config.yaml
d_expert: 32
d_shared_expert: 0
moe_layers: [1, 2, 3, 4, 5, 6, 7]
normalize_top_k: false
routed_scale: 10.3
router_noise: 0.3
norm_eps: 1e-06
tie_word_embeddings: false
max_seq_len: 1024
train_tokens: 503200000
Below are experts of layer 5 (counted from 0) of a mixture-of-experts language model. Rows are named gate (a neuron's input weights, with its number), up (a neuron's input weights, with its number) and show model dimensions 0-63. Each number is 50 + 10 x the weight over its row's rms, rounded and kept within 0 to 99.
Before each expert's rows: "comes after" lists some tokens at least twice as common just before its tokens as in all text. This comes from a sample of Wikipedia text that the model never trained on. Tokens count by the router's weight.

# expert 244
comes after: "- ", "| ", "\n", "\n\n", ")", ";"
gate0:50 55 42 63 55 50 48 35 52 60 49 50 52 46 34 61 54 54 54 44 59 55 53 45 61 51 54 53 32 65 35 40 66 57 55 47 75 37 38 48 47 49 46 60 53 58 45 84 38 42 64 43 55 40 44 59 68 63 50 49 50 53 43 51
up0:62 56 58 69 48 43 58 56 51 55 42 51 62 50 41 47 54 53 52 42 59 57 33 63 57 60 47 54 41 50 38 46 51 52 68 44 76 40 49 46 42 42 61 51 43 51 50 72 34 46 52 50 53 21 39 65 70 45 43 62 53 47 43 54
gate1:68 52 34 39 58 34 59 62 29 51 52 45 53 26 57 40 42 36 54 41 40 54 57 55 64 50 53 55 60 50 53 42 72 75 54 49 35 47 50 42 49 40 56 56 43 58 58 55 56 36 45 41 46 58 68 57 81 40 64 40 45 21 55 56
up1:51 38 57 48 56 45 44 37 60 70 52 42 40 58 44 61 60 56 31 49 47 29 61 64 39 43 60 34 58 55 36 54 42 34 56 59 70 59 46 49 64 61 50 39 60 59 50 38 62 49 55 69 41 53 30 45 27 55 29 54 51 62 33 52
gate2:37 44 53 50 42 60 64 41 54 35 65 31 55 69 39 57 46 45 50 33 43 38 52 49 44 17 47 56 37 50 50 57 59 56 56 45 57 47 28 48 52 55 53 45 63 42 54 44 58 46 63 49 42 54 48 22 45 70 42 48 70 43 47 54
up2:44 43 54 61 41 48 67 56 45 37 59 54 59 52 54 35 51 37 60 49 47 51 51 47 44 16 35 54 42 47 67 29 39 40 49 30 53 58 40 48 50 62 48 52 40 38 66 43 42 55 61 32 56 38 49 46 35 52 47 42 66 50 41 43

# expert 106
comes after: "the ", "in ", "New ", "of ", "United ", "The "
gate0:59 40 48 49 46 45 65 52 41 51 48 48 39 48 48 34 60 51 35 44 46 43 44 50 59 44 46 52 49 45 40 41 58 59 48 46 62 39 48 36 48 54 54 50 48 70 57 45 48 57 55 65 42 57 38 41 65 42 35 59 57 38 50 65
up0:42 53 56 49 54 49 32 41 50 46 53 40 57 49 34 65 41 60 57 45 54 59 64 58 54 46 66 34 64 68 46 52 63 55 51 66 44 55 44 54 62 55 57 59 60 33 58 59 65 33 62 41 41 58 53 39 54 65 52 45 33 60 41 43
gate1:61 66 40 46 53 47 48 40 50 60 57 41 40 45 33 56 44 39 45 38 50 38 49 39 52 59 50 58 55 55 32 51 73 33 72 51 53 33 31 33 53 47 45 47 62 59 59 59 45 48 53 75 44 56 33 47 49 44 66 45 47 43 46 70
up1:43 30 52 43 49 43 61 50 52 37 53 41 51 42 47 43 44 65 53 63 53 62 62 61 55 27 55 39 51 63 59 39 34 63 38 49 35 52 62 63 54 56 58 62 53 45 42 47 62 46 55 44 55 53 66 44 57 56 43 57 47 60 45 43
gate2:65 31 46 56 63 60 66 51 52 50 51 52 20 29 55 36 45 52 35 32 62 50 45 58 62 27 55 29 68 53 51 52 46 47 47 55 49 48 50 46 55 57 57 50 39 45 58 53 61 33 64 51 40 57 47 53 52 60 53 49 42 42 58 48
up2:70 42 58 66 59 56 61 59 74 55 54 58 42 47 65 37 49 43 35 54 50 52 38 50 47 39 43 48 48 42 51 71 44 45 41 50 56 57 44 50 30 42 47 39 44 42 53 64 52 45 40 30 52 59 38 65 43 42 62 44 37 55 62 50

# expert 151
comes after: "| ", ", ", ": ", "o ", ". ", "i "
gate0:46 52 45 32 49 54 65 62 38 57 56 42 54 61 34 46 49 48 44 45 54 29 49 64 49 47 61 37 45 46 61 51 48 48 60 74 44 68 35 55 63 51 67 49 60 62 58 58 58 54 58 69 22 66 53 31 53 60 46 48 46 57 47 52
up0:34 59 49 47 37 59 61 64 45 55 59 57 66 67 46 51 47 49 56 53 56 29 35 56 40 54 44 43 40 37 79 58 45 41 47 75 40 61 50 63 59 41 64 39 58 54 45 34 44 58 60 58 36 56 62 43 49 46 49 70 55 67 48 44
gate1:54 64 31 43 81 46 55 58 49 49 59 39 54 58 31 40 46 34 41 40 46 52 54 44 57 43 85 50 50 55 52 42 45 48 66 65 58 66 46 51 67 48 58 55 52 50 47 49 51 44 72 40 38 60 45 42 67 59 59 40 56 53 46 66
up1:47 42 57 43 26 41 49 34 38 39 53 65 34 44 48 63 57 56 49 44 40 39 58 67 52 51 27 41 63 55 54 46 63 54 51 33 33 40 42 46 45 61 53 51 43 56 65 59 52 45 41 68 48 55 49 41 31 48 45 61 36 33 59 54
gate2:52 53 40 49 46 53 51 56 54 54 58 55 49 40 56 61 37 66 43 48 48 42 65 47 51 44 61 29 62 63 30 55 61 45 78 51 74 38 47 52 51 56 52 65 61 53 60 45 57 48 65 57 35 49 52 42 68 50 38 42 49 35 45 48
up2:39 52 60 39 54 43 47 35 41 48 48 36 45 62 42 38 67 33 48 48 63 53 40 62 60 58 49 65 48 50 62 40 50 66 32 51 28 51 53 36 59 53 59 36 46 55 45 62 49 49 43 56 57 62 39 47 35 57 47 49 41 54 48 60

# expert 133
comes after: "| ", "- ", "In ", "(", "Preceded ", "201"
gate0:62 71 46 32 42 44 64 45 26 53 47 46 53 53 43 45 56 31 26 52 55 32 53 55 53 38 46 62 63 58 42 56 52 49 45 50 44 42 34 38 62 64 66 42 64 49 47 52 46 55 74 49 46 53 38 48 51 57 46 43 49 49 49 51
up0:50 72 67 22 45 46 55 52 47 39 36 43 52 54 40 50 39 45 38 50 62 65 36 38 54 53 46 41 60 55 38 52 51 35 50 56 48 55 22 32 75 68 36 56 47 36 50 48 47 45 55 52 55 65 60 50 43 67 42 46 43 51 57 44
gate1:68 52 52 55 50 32 57 53 52 52 45 36 47 55 23 58 38 56 35 45 60 56 56 53 65 47 58 49 54 58 30 68 74 64 54 47 50 47 37 35 56 54 57 45 35 49 48 58 62 54 61 55 59 69 46 37 51 68 43 46 51 46 46 48
up1:42 45 43 62 47 66 44 52 48 48 62 69 56 44 69 40 59 45 63 46 37 46 50 54 43 55 45 51 43 48 64 35 30 32 45 57 59 47 59 61 55 42 37 57 71 51 48 50 43 41 49 54 39 24 49 55 55 42 49 44 46 44 44 52
gate2:53 49 55 47 61 46 62 58 56 56 47 18 26 47 50 52 53 65 22 49 61 46 51 49 51 53 71 31 48 59 53 42 55 40 57 66 67 48 41 27 47 67 60 47 55 54 51 60 56 43 53 58 44 69 46 53 51 47 42 54 54 47 49 57
up2:46 53 39 53 42 45 34 37 40 44 47 85 63 42 43 38 39 32 67 42 37 57 51 55 54 39 30 63 59 39 45 55 40 70 49 37 43 57 51 69 61 43 42 64 47 40 44 59 44 51 60 49 47 34 47 54 55 62 55 39 41 45 50 43

# expert 242
comes after: "in ", "–", "201", ", ", "202", "("
gate0:43 49 36 39 51 44 45 46 60 63 51 35 55 53 42 56 45 52 38 39 47 65 54 68 79 55 44 40 47 57 35 24 44 74 56 46 46 56 60 31 33 54 50 44 60 40 33 48 45 43 57 44 45 64 42 57 67 63 38 64 49 50 49 50
up0:59 57 29 50 73 43 51 50 50 44 38 17 58 57 50 40 62 63 17 41 68 77 50 49 76 48 49 39 48 46 30 49 45 46 40 63 40 49 44 33 36 45 50 37 50 49 41 65 51 46 49 47 54 69 54 45 61 52 51 50 50 41 51 49
gate1:46 48 32 50 64 44 34 52 52 64 43 48 41 33 44 30 43 52 42 62 53 43 63 53 57 38 55 55 67 70 29 45 52 70 45 62 58 48 35 42 57 62 43 56 57 62 49 46 60 47 49 48 49 42 59 57 49 54 46 51 40 51 37 59
up1:76 45 32 47 53 50 49 59 57 44 42 56 52 21 44 34 54 47 48 56 35 57 47 31 46 31 43 63 65 43 43 35 47 68 37 48 43 64 33 65 44 51 36 62 55 68 46 60 63 59 45 46 63 38 60 55 62 55 46 42 43 47 40 57
gate2:49 43 60 50 51 49 73 47 30 58 38 37 48 44 33 49 32 46 45 39 59 47 49 61 53 49 59 61 60 49 71 49 53 63 68 50 56 27 55 53 56 55 53 62 65 54 47 57 54 22 49 60 41 65 22 54 50 62 61 53 57 32 44 64
up2:54 61 29 46 60 47 35 56 58 49 66 56 42 42 70 42 70 62 58 55 50 44 56 52 49 42 47 31 49 60 28 55 53 42 45 59 38 55 26 46 53 52 39 44 28 61 51 55 54 69 64 44 54 47 68 33 52 44 30 38 32 62 40 46

# expert 203
comes after: "(", "in ", "| ", "In ", "on ", "; "
gate0:63 53 47 57 61 41 61 66 29 53 54 45 38 42 58 30 53 51 43 60 49 30 54 47 53 29 58 49 60 40 52 44 50 42 51 47 48 51 33 55 50 39 41 58 68 42 39 42 47 28 64 40 50 46 56 47 55 51 38 27 58 49 52 61
up0:43 54 45 33 59 52 41 45 54 47 61 36 40 41 33 57 52 63 49 42 56 55 47 52 51 68 65 59 45 54 37 59 54 51 52 56 50 37 51 33 54 62 54 47 45 62 65 56 50 48 65 63 34 50 38 45 55 54 56 70 36 49 29 50
gate1:75 48 41 46 49 47 56 60 34 34 48 46 43 47 25 46 37 47 41 28 29 37 58 60 58 59 55 48 57 44 57 44 62 45 38 53 37 34 29 46 58 47 47 49 60 55 67 48 50 42 54 48 48 52 56 43 47 58 53 66 49 47 44 67
up1:70 52 55 52 36 59 60 58 53 36 38 50 62 47 40 52 50 34 48 40 35 39 46 61 43 63 49 53 44 43 61 45 52 31 38 41 37 48 41 62 42 35 39 50 62 41 56 40 39 54 39 37 64 44 60 55 37 43 65 69 62 60 65 59
gate2:36 37 50 42 40 37 46 49 37 37 58 46 47 38 52 43 26 44 32 53 56 51 48 74 56 65 52 51 54 48 51 67 54 49 75 41 30 40 45 51 51 48 49 40 40 61 38 53 49 45 51 72 54 43 67 56 44 46 36 56 58 33 51 59
up2:56 67 35 57 51 62 41 49 76 60 46 60 39 69 47 67 58 54 55 34 50 62 56 30 61 58 58 69 55 47 46 36 50 41 45 59 63 37 71 41 53 49 58 53 66 61 51 50 62 47 66 30 41 58 37 31 62 47 64 34 40 45 48 43

# expert 31
comes after: "|", ".", ")", "==", "===", ";"
gate0:34 32 58 50 47 52 52 46 63 51 55 38 46 51 63 40 49 41 49 35 54 47 46 45 53 49 45 64 55 62 50 45 64 50 54 52 55 21 57 49 55 70 53 67 60 57 59 61 41 57 43 65 50 38 35 65 59 37 52 28 51 37 44 49
up0:61 67 66 60 59 46 62 56 49 23 40 37 49 48 59 32 46 47 61 38 66 46 45 35 38 27 39 44 47 47 51 41 51 44 43 54 60 62 51 41 57 59 48 53 58 21 44 42 51 51 46 51 45 61 45 45 55 73 57 56 40 45 41 53
gate1:43 45 61 60 57 58 60 41 46 42 74 56 57 48 51 46 62 58 65 45 51 54 40 31 67 57 36 37 47 59 48 31 37 29 51 58 36 53 48 45 84 49 65 57 69 48 62 53 40 44 68 52 49 41 38 46 46 49 57 52 55 61 59 43
up1:44 43 64 58 34 58 68 51 35 30 41 55 47 34 61 62 51 44 42 56 40 52 45 40 35 36 44 59 54 38 54 52 51 48 40 47 49 43 36 30 63 63 58 30 60 43 56 33 54 43 40 57 58 43 42 47 49 60 62 61 42 46 74 51
gate2:35 59 27 45 40 51 51 39 48 47 51 42 50 46 52 31 55 78 50 53 70 67 52 48 78 57 45 40 48 51 54 51 43 59 53 47 44 41 50 54 54 66 39 52 45 55 46 66 36 37 83 51 59 46 44 39 49 76 54 48 51 53 43 45
up2:45 58 50 40 43 41 63 49 52 36 60 39 57 46 52 32 46 61 45 53 64 45 47 56 58 50 42 28 42 50 56 48 43 60 45 45 43 53 49 59 45 47 31 56 43 51 64 37 49 44 65 54 66 57 46 26 58 65 60 40 57 57 30 48

# expert 207
comes after: "| ", "- ", "\n", "(", "; ", ": "
gate0:57 46 30 36 41 42 51 60 58 60 48 50 27 47 34 48 36 40 46 50 51 45 58 52 55 63 52 29 56 50 45 53 64 56 74 43 37 61 64 50 60 37 53 58 49 58 60 58 48 48 71 43 42 41 38 42 47 40 50 47 37 42 47 48
up0:47 39 68 42 58 33 56 72 50 55 53 50 31 36 60 32 48 34 52 54 51 63 48 51 48 66 55 28 75 63 44 49 47 59 60 54 47 63 42 44 62 38 46 51 41 58 50 72 42 50 76 33 49 40 55 63 39 42 49 68 54 43 46 57
gate1:24 39 47 52 49 44 51 31 28 65 49 38 50 51 65 38 52 62 45 45 43 48 44 55 58 60 50 57 59 44 31 51 67 61 60 54 45 46 39 39 51 52 66 78 57 76 50 49 60 37 47 52 37 55 42 54 52 53 25 36 44 50 38 48
up1:24 43 52 61 37 61 53 35 51 66 42 45 56 62 68 47 66 58 53 54 38 45 39 57 50 67 38 56 48 35 24 49 77 53 45 56 37 52 45 41 53 43 61 64 57 69 41 51 35 31 43 47 47 56 45 58 43 37 26 46 36 57 45 37
gate2:50 51 46 41 59 34 60 48 48 53 58 35 39 51 41 48 43 54 42 41 55 49 59 50 70 47 52 44 53 54 40 42 64 64 57 66 48 38 45 36 65 60 58 53 59 60 65 57 66 39 62 56 44 61 46 45 57 64 41 39 29 44 41 62
up2:55 40 42 43 48 52 42 45 34 61 58 56 47 30 47 38 36 36 35 58 39 43 45 55 51 44 42 57 54 49 61 61 44 58 38 44 43 46 24 40 38 47 46 43 48 48 41 53 69 45 55 40 47 32 46 54 55 48 66 58 65 48 46 63

# expert 64
comes after: "\n", "| ", "(", "- ", ": ", "; "
gate0:31 61 34 46 49 44 67 50 41 61 44 32 42 48 49 42 42 51 40 36 42 31 46 50 59 69 50 50 64 44 45 46 65 54 66 43 62 43 49 46 40 63 44 58 52 59 69 68 54 38 56 69 33 58 37 49 43 51 55 67 32 33 46 56
up0:30 50 46 58 45 39 73 52 48 63 34 42 51 52 47 36 52 54 48 41 42 23 35 48 46 72 36 48 49 36 52 47 55 56 58 34 67 42 51 59 30 47 25 52 39 62 66 67 42 38 52 80 38 54 48 52 43 38 63 65 40 41 55 49
gate1:55 45 42 38 44 63 60 60 60 67 62 37 53 49 51 65 66 39 46 45 40 33 58 58 57 46 49 40 49 61 38 38 42 61 54 52 51 44 65 57 53 36 64 42 72 66 67 52 49 54 52 87 43 51 44 42 46 53 46 60 41 51 50 59
up1:59 44 23 48 44 62 62 46 45 52 56 35 54 35 34 46 59 58 45 45 45 32 30 61 43 71 68 37 44 45 63 42 70 59 47 53 32 56 48 54 46 35 50 61 41 73 45 41 45 54 49 46 36 30 52 52 65 48 58 62 48 57 46 46
gate2:42 38 65 52 48 45 71 60 18 56 71 40 40 46 43 60 42 58 54 43 41 38 34 47 54 31 56 50 57 58 46 44 57 44 56 63 60 51 48 50 62 50 80 50 49 56 58 59 66 52 49 61 31 61 46 52 59 52 37 53 38 50 53 54
up2:46 54 61 58 50 53 61 57 22 40 70 58 55 56 33 53 63 57 40 52 36 52 34 60 41 37 53 55 69 48 38 39 57 49 43 52 58 46 56 48 70 51 60 51 64 54 48 51 56 49 55 68 39 69 56 42 52 50 32 44 43 53 55 46

# expert 56
comes after: "–", ",", "201", "0", "9", "6"
gate0:40 52 55 52 71 33 55 55 31 59 51 48 53 39 37 40 41 57 33 52 64 48 63 49 49 45 56 40 64 54 57 43 47 46 48 64 51 36 52 46 57 55 56 45 62 48 47 44 56 46 56 70 49 53 49 38 44 45 64 61 41 35 19 37
up0:65 50 27 55 47 53 53 51 69 35 50 50 48 42 44 50 43 48 58 45 21 36 40 50 44 52 54 46 48 45 42 52 52 54 52 21 55 61 37 59 51 44 42 63 32 54 50 77 45 51 47 35 50 54 48 51 53 41 49 38 59 66 68 66
gate1:53 50 67 42 55 35 45 53 38 52 45 48 31 32 59 63 44 47 41 57 40 35 56 58 53 39 48 52 64 50 57 39 64 69 49 50 65 54 44 60 45 67 46 59 64 58 33 41 55 33 50 55 33 62 41 48 64 43 47 50 52 33 45 49
up1:55 49 49 49 49 36 41 46 56 49 38 48 22 23 47 58 46 46 36 59 54 52 70 58 51 42 53 63 47 45 65 37 59 64 57 49 55 55 58 69 38 48 40 57 48 48 29 34 55 48 50 62 43 57 39 50 61 33 49 59 61 30 35 41
gate2:40 59 55 41 42 45 50 50 52 47 45 39 49 54 36 54 54 59 47 45 61 64 56 62 59 27 45 45 59 46 49 51 65 53 49 56 55 44 51 34 57 52 54 51 62 54 66 39 73 40 51 53 48 45 56 43 58 62 37 45 49 62 32 64
up2:64 49 52 52 63 64 57 57 39 64 56 47 59 50 52 36 44 53 48 40 49 31 46 45 43 85 53 52 44 64 48 68 37 62 49 56 38 56 39 37 52 55 61 56 45 50 44 66 28 57 51 40 39 62 41 45 47 39 51 47 42 52 67 46

# expert 135
comes after: "|", ")", ".", "es", "s", "ed"
gate0:41 57 48 48 62 55 45 45 54 41 47 43 52 51 34 49 44 68 29 45 31 39 56 54 53 34 51 42 46 45 52 33 67 43 55 55 51 41 53 51 51 49 50 54 52 52 80 58 43 40 42 65 33 53 43 40 60 54 40 59 49 52 52 58
up0:69 36 49 39 48 39 62 57 43 54 68 48 44 48 50 33 47 36 69 42 70 55 47 55 63 56 56 44 58 68 54 54 35 59 56 52 49 45 42 51 60 59 61 58 57 56 37 53 58 43 65 49 44 61 35 49 43 67 53 42 41 33 32 57
gate1:45 65 21 47 62 55 43 44 29 55 54 45 44 52 43 59 48 73 55 56 58 64 45 69 56 48 61 46 49 48 58 51 66 65 50 58 47 46 51 50 61 43 58 42 51 50 70 60 59 44 47 59 28 40 39 44 63 50 25 68 28 56 40 53
up1:42 57 23 47 57 64 36 39 33 61 44 50 56 35 53 60 49 64 58 70 55 63 51 68 41 63 60 43 43 48 61 53 57 64 42 40 36 53 58 56 43 30 49 33 39 38 60 44 54 54 41 38 41 38 48 46 54 29 24 60 48 65 51 39
gate2:53 58 48 56 51 41 54 53 37 20 41 44 49 49 47 49 33 72 62 42 48 34 48 54 52 39 59 51 50 42 34 65 51 65 46 51 45 43 71 62 54 57 48 55 43 53 29 48 76 59 56 56 56 50 50 57 58 43 52 37 35 36 48 59
up2:51 44 76 58 53 43 53 66 37 35 39 38 58 54 45 57 39 51 58 56 40 38 45 28 48 45 44 49 28 49 53 57 29 42 51 46 48 54 58 61 47 30 41 61 54 47 31 53 53 61 41 58 62 41 50 63 41 42 59 47 54 60 49 51

# expert 142
comes after: ", ", ": ", "(", "United ", "and ", "; "
gate0:56 57 49 43 53 52 52 75 39 49 38 34 52 56 58 50 32 60 61 33 42 39 35 33 56 53 57 51 54 46 65 43 47 62 82 50 42 41 53 41 47 49 51 54 51 71 54 63 41 46 56 52 24 45 49 55 42 44 58 61 36 51 57 55
up0:52 55 39 31 50 51 57 69 29 58 41 40 40 57 65 57 33 54 65 40 37 42 43 22 56 61 56 49 57 54 51 51 49 57 71 47 52 37 49 37 41 41 47 53 40 52 53 60 41 49 51 48 22 47 43 59 39 37 68 59 46 43 54 60
gate1:60 51 53 47 65 35 38 57 42 28 52 49 43 44 42 46 46 40 48 53 40 53 76 50 53 42 47 48 39 39 38 42 41 41 66 53 51 48 40 52 56 50 68 63 63 61 55 57 58 24 58 57 48 70 45 61 41 48 37 56 45 53 42 60
up1:45 27 52 39 49 59 67 36 49 69 57 44 52 59 37 52 62 60 45 40 46 34 41 50 62 58 57 52 66 67 57 55 57 65 37 61 51 40 62 42 62 53 41 43 45 56 63 54 59 62 48 47 42 47 38 35 57 52 47 45 52 41 37 49
gate2:54 66 54 45 46 51 64 61 56 37 62 49 39 38 45 37 53 56 50 31 42 42 62 47 53 50 69 42 69 46 60 41 56 46 43 71 53 56 43 41 58 80 34 49 49 47 53 44 51 32 58 59 34 61 52 58 47 55 55 39 41 48 48 64
up2:47 29 41 49 65 44 35 37 45 58 42 41 54 65 41 70 46 50 41 56 63 66 52 52 59 40 51 58 46 60 31 51 47 61 52 50 55 44 52 47 61 43 61 66 59 57 56 67 67 51 57 58 50 56 40 35 69 62 31 52 44 41 44 54

# expert 185
comes after: ", ", ": ", "(", "in ", "; ", "United "
gate0:54 61 36 51 61 45 74 34 54 80 50 36 38 50 51 51 55 54 57 33 27 43 48 39 57 58 41 35 53 53 44 40 39 52 39 44 50 44 39 52 39 61 54 51 53 51 56 57 52 47 61 52 26 45 51 58 57 53 51 47 63 30 55 69
up0:53 43 51 41 35 62 29 41 53 28 53 54 46 55 27 65 40 44 40 55 76 50 65 64 58 44 61 60 65 57 42 53 53 54 60 48 55 58 51 49 59 52 64 55 65 58 55 37 57 57 49 66 63 56 40 39 61 52 28 56 34 55 45 40
gate1:46 30 46 44 42 46 48 35 56 48 46 45 43 44 60 44 47 39 47 30 47 49 67 59 54 45 65 41 62 75 44 55 56 51 64 47 50 45 36 33 56 62 51 67 49 74 51 58 58 46 55 49 30 53 47 56 42 51 34 42 35 35 40 47
up1:55 66 56 56 62 37 63 64 39 53 64 38 56 57 35 52 36 60 44 52 55 42 31 35 58 41 35 61 41 38 62 41 53 60 41 58 59 45 50 55 61 43 55 36 58 30 63 49 52 43 51 61 67 55 39 35 68 59 55 50 56 58 43 67
gate2:52 34 21 29 49 57 40 58 36 47 55 59 34 37 60 34 25 41 55 57 45 59 67 50 54 51 51 49 61 42 48 40 54 51 40 61 42 37 59 56 32 41 42 50 33 38 54 70 52 56 35 60 24 53 43 40 53 50 50 36 56 59 46 54
up2:49 44 57 44 47 51 56 47 53 50 49 42 51 53 58 62 59 39 46 31 40 25 30 48 36 45 58 39 50 55 57 63 43 47 68 46 63 53 57 52 59 50 45 24 40 56 65 20 48 43 49 64 54 44 55 53 40 34 46 45 63 42 55 42

# expert 33
comes after: "–", "| ", "202", "201", ",", "-"
gate0:49 42 48 51 43 41 48 52 46 67 47 38 57 52 37 41 41 62 56 42 43 41 33 65 51 56 57 49 66 42 68 45 58 63 58 49 60 59 31 55 43 55 40 62 61 45 58 61 52 29 57 46 35 56 42 51 45 48 55 45 53 35 63 45
up0:50 36 53 45 50 44 32 28 56 64 53 55 53 49 45 51 31 54 48 45 47 57 33 62 55 51 68 58 62 55 70 46 49 66 61 49 55 53 49 52 43 59 52 59 52 54 62 55 51 36 52 49 36 62 50 51 40 49 60 46 45 33 61 50
gate1:46 58 63 52 48 47 51 49 39 52 55 49 47 40 53 31 56 57 50 48 54 33 63 67 63 58 57 48 71 38 26 59 67 57 51 55 33 42 51 45 40 53 57 42 49 47 50 57 42 41 52 43 53 54 57 47 52 46 33 46 45 55 47 55
up1:67 41 33 36 61 43 55 64 42 45 58 43 37 47 33 64 37 46 39 38 35 47 33 36 51 31 49 44 40 52 76 34 43 50 51 56 65 44 51 63 61 52 46 49 59 50 55 44 59 56 53 65 38 47 39 41 57 55 66 42 52 30 40 60
gate2:43 55 61 49 39 49 38 47 44 49 57 47 46 37 56 41 55 54 59 33 40 29 41 57 56 54 53 40 61 59 50 32 54 40 31 52 48 53 44 49 48 45 81 61 53 38 47 43 58 43 53 66 33 71 47 48 61 61 38 53 46 40 49 48
up2:64 45 41 55 65 41 57 45 53 34 58 52 33 54 44 46 58 33 46 51 60 70 68 53 50 35 52 59 67 42 36 53 62 50 61 54 60 48 53 48 57 56 35 43 48 66 53 60 56 49 58 40 57 49 43 46 42 44 56 53 49 42 37 60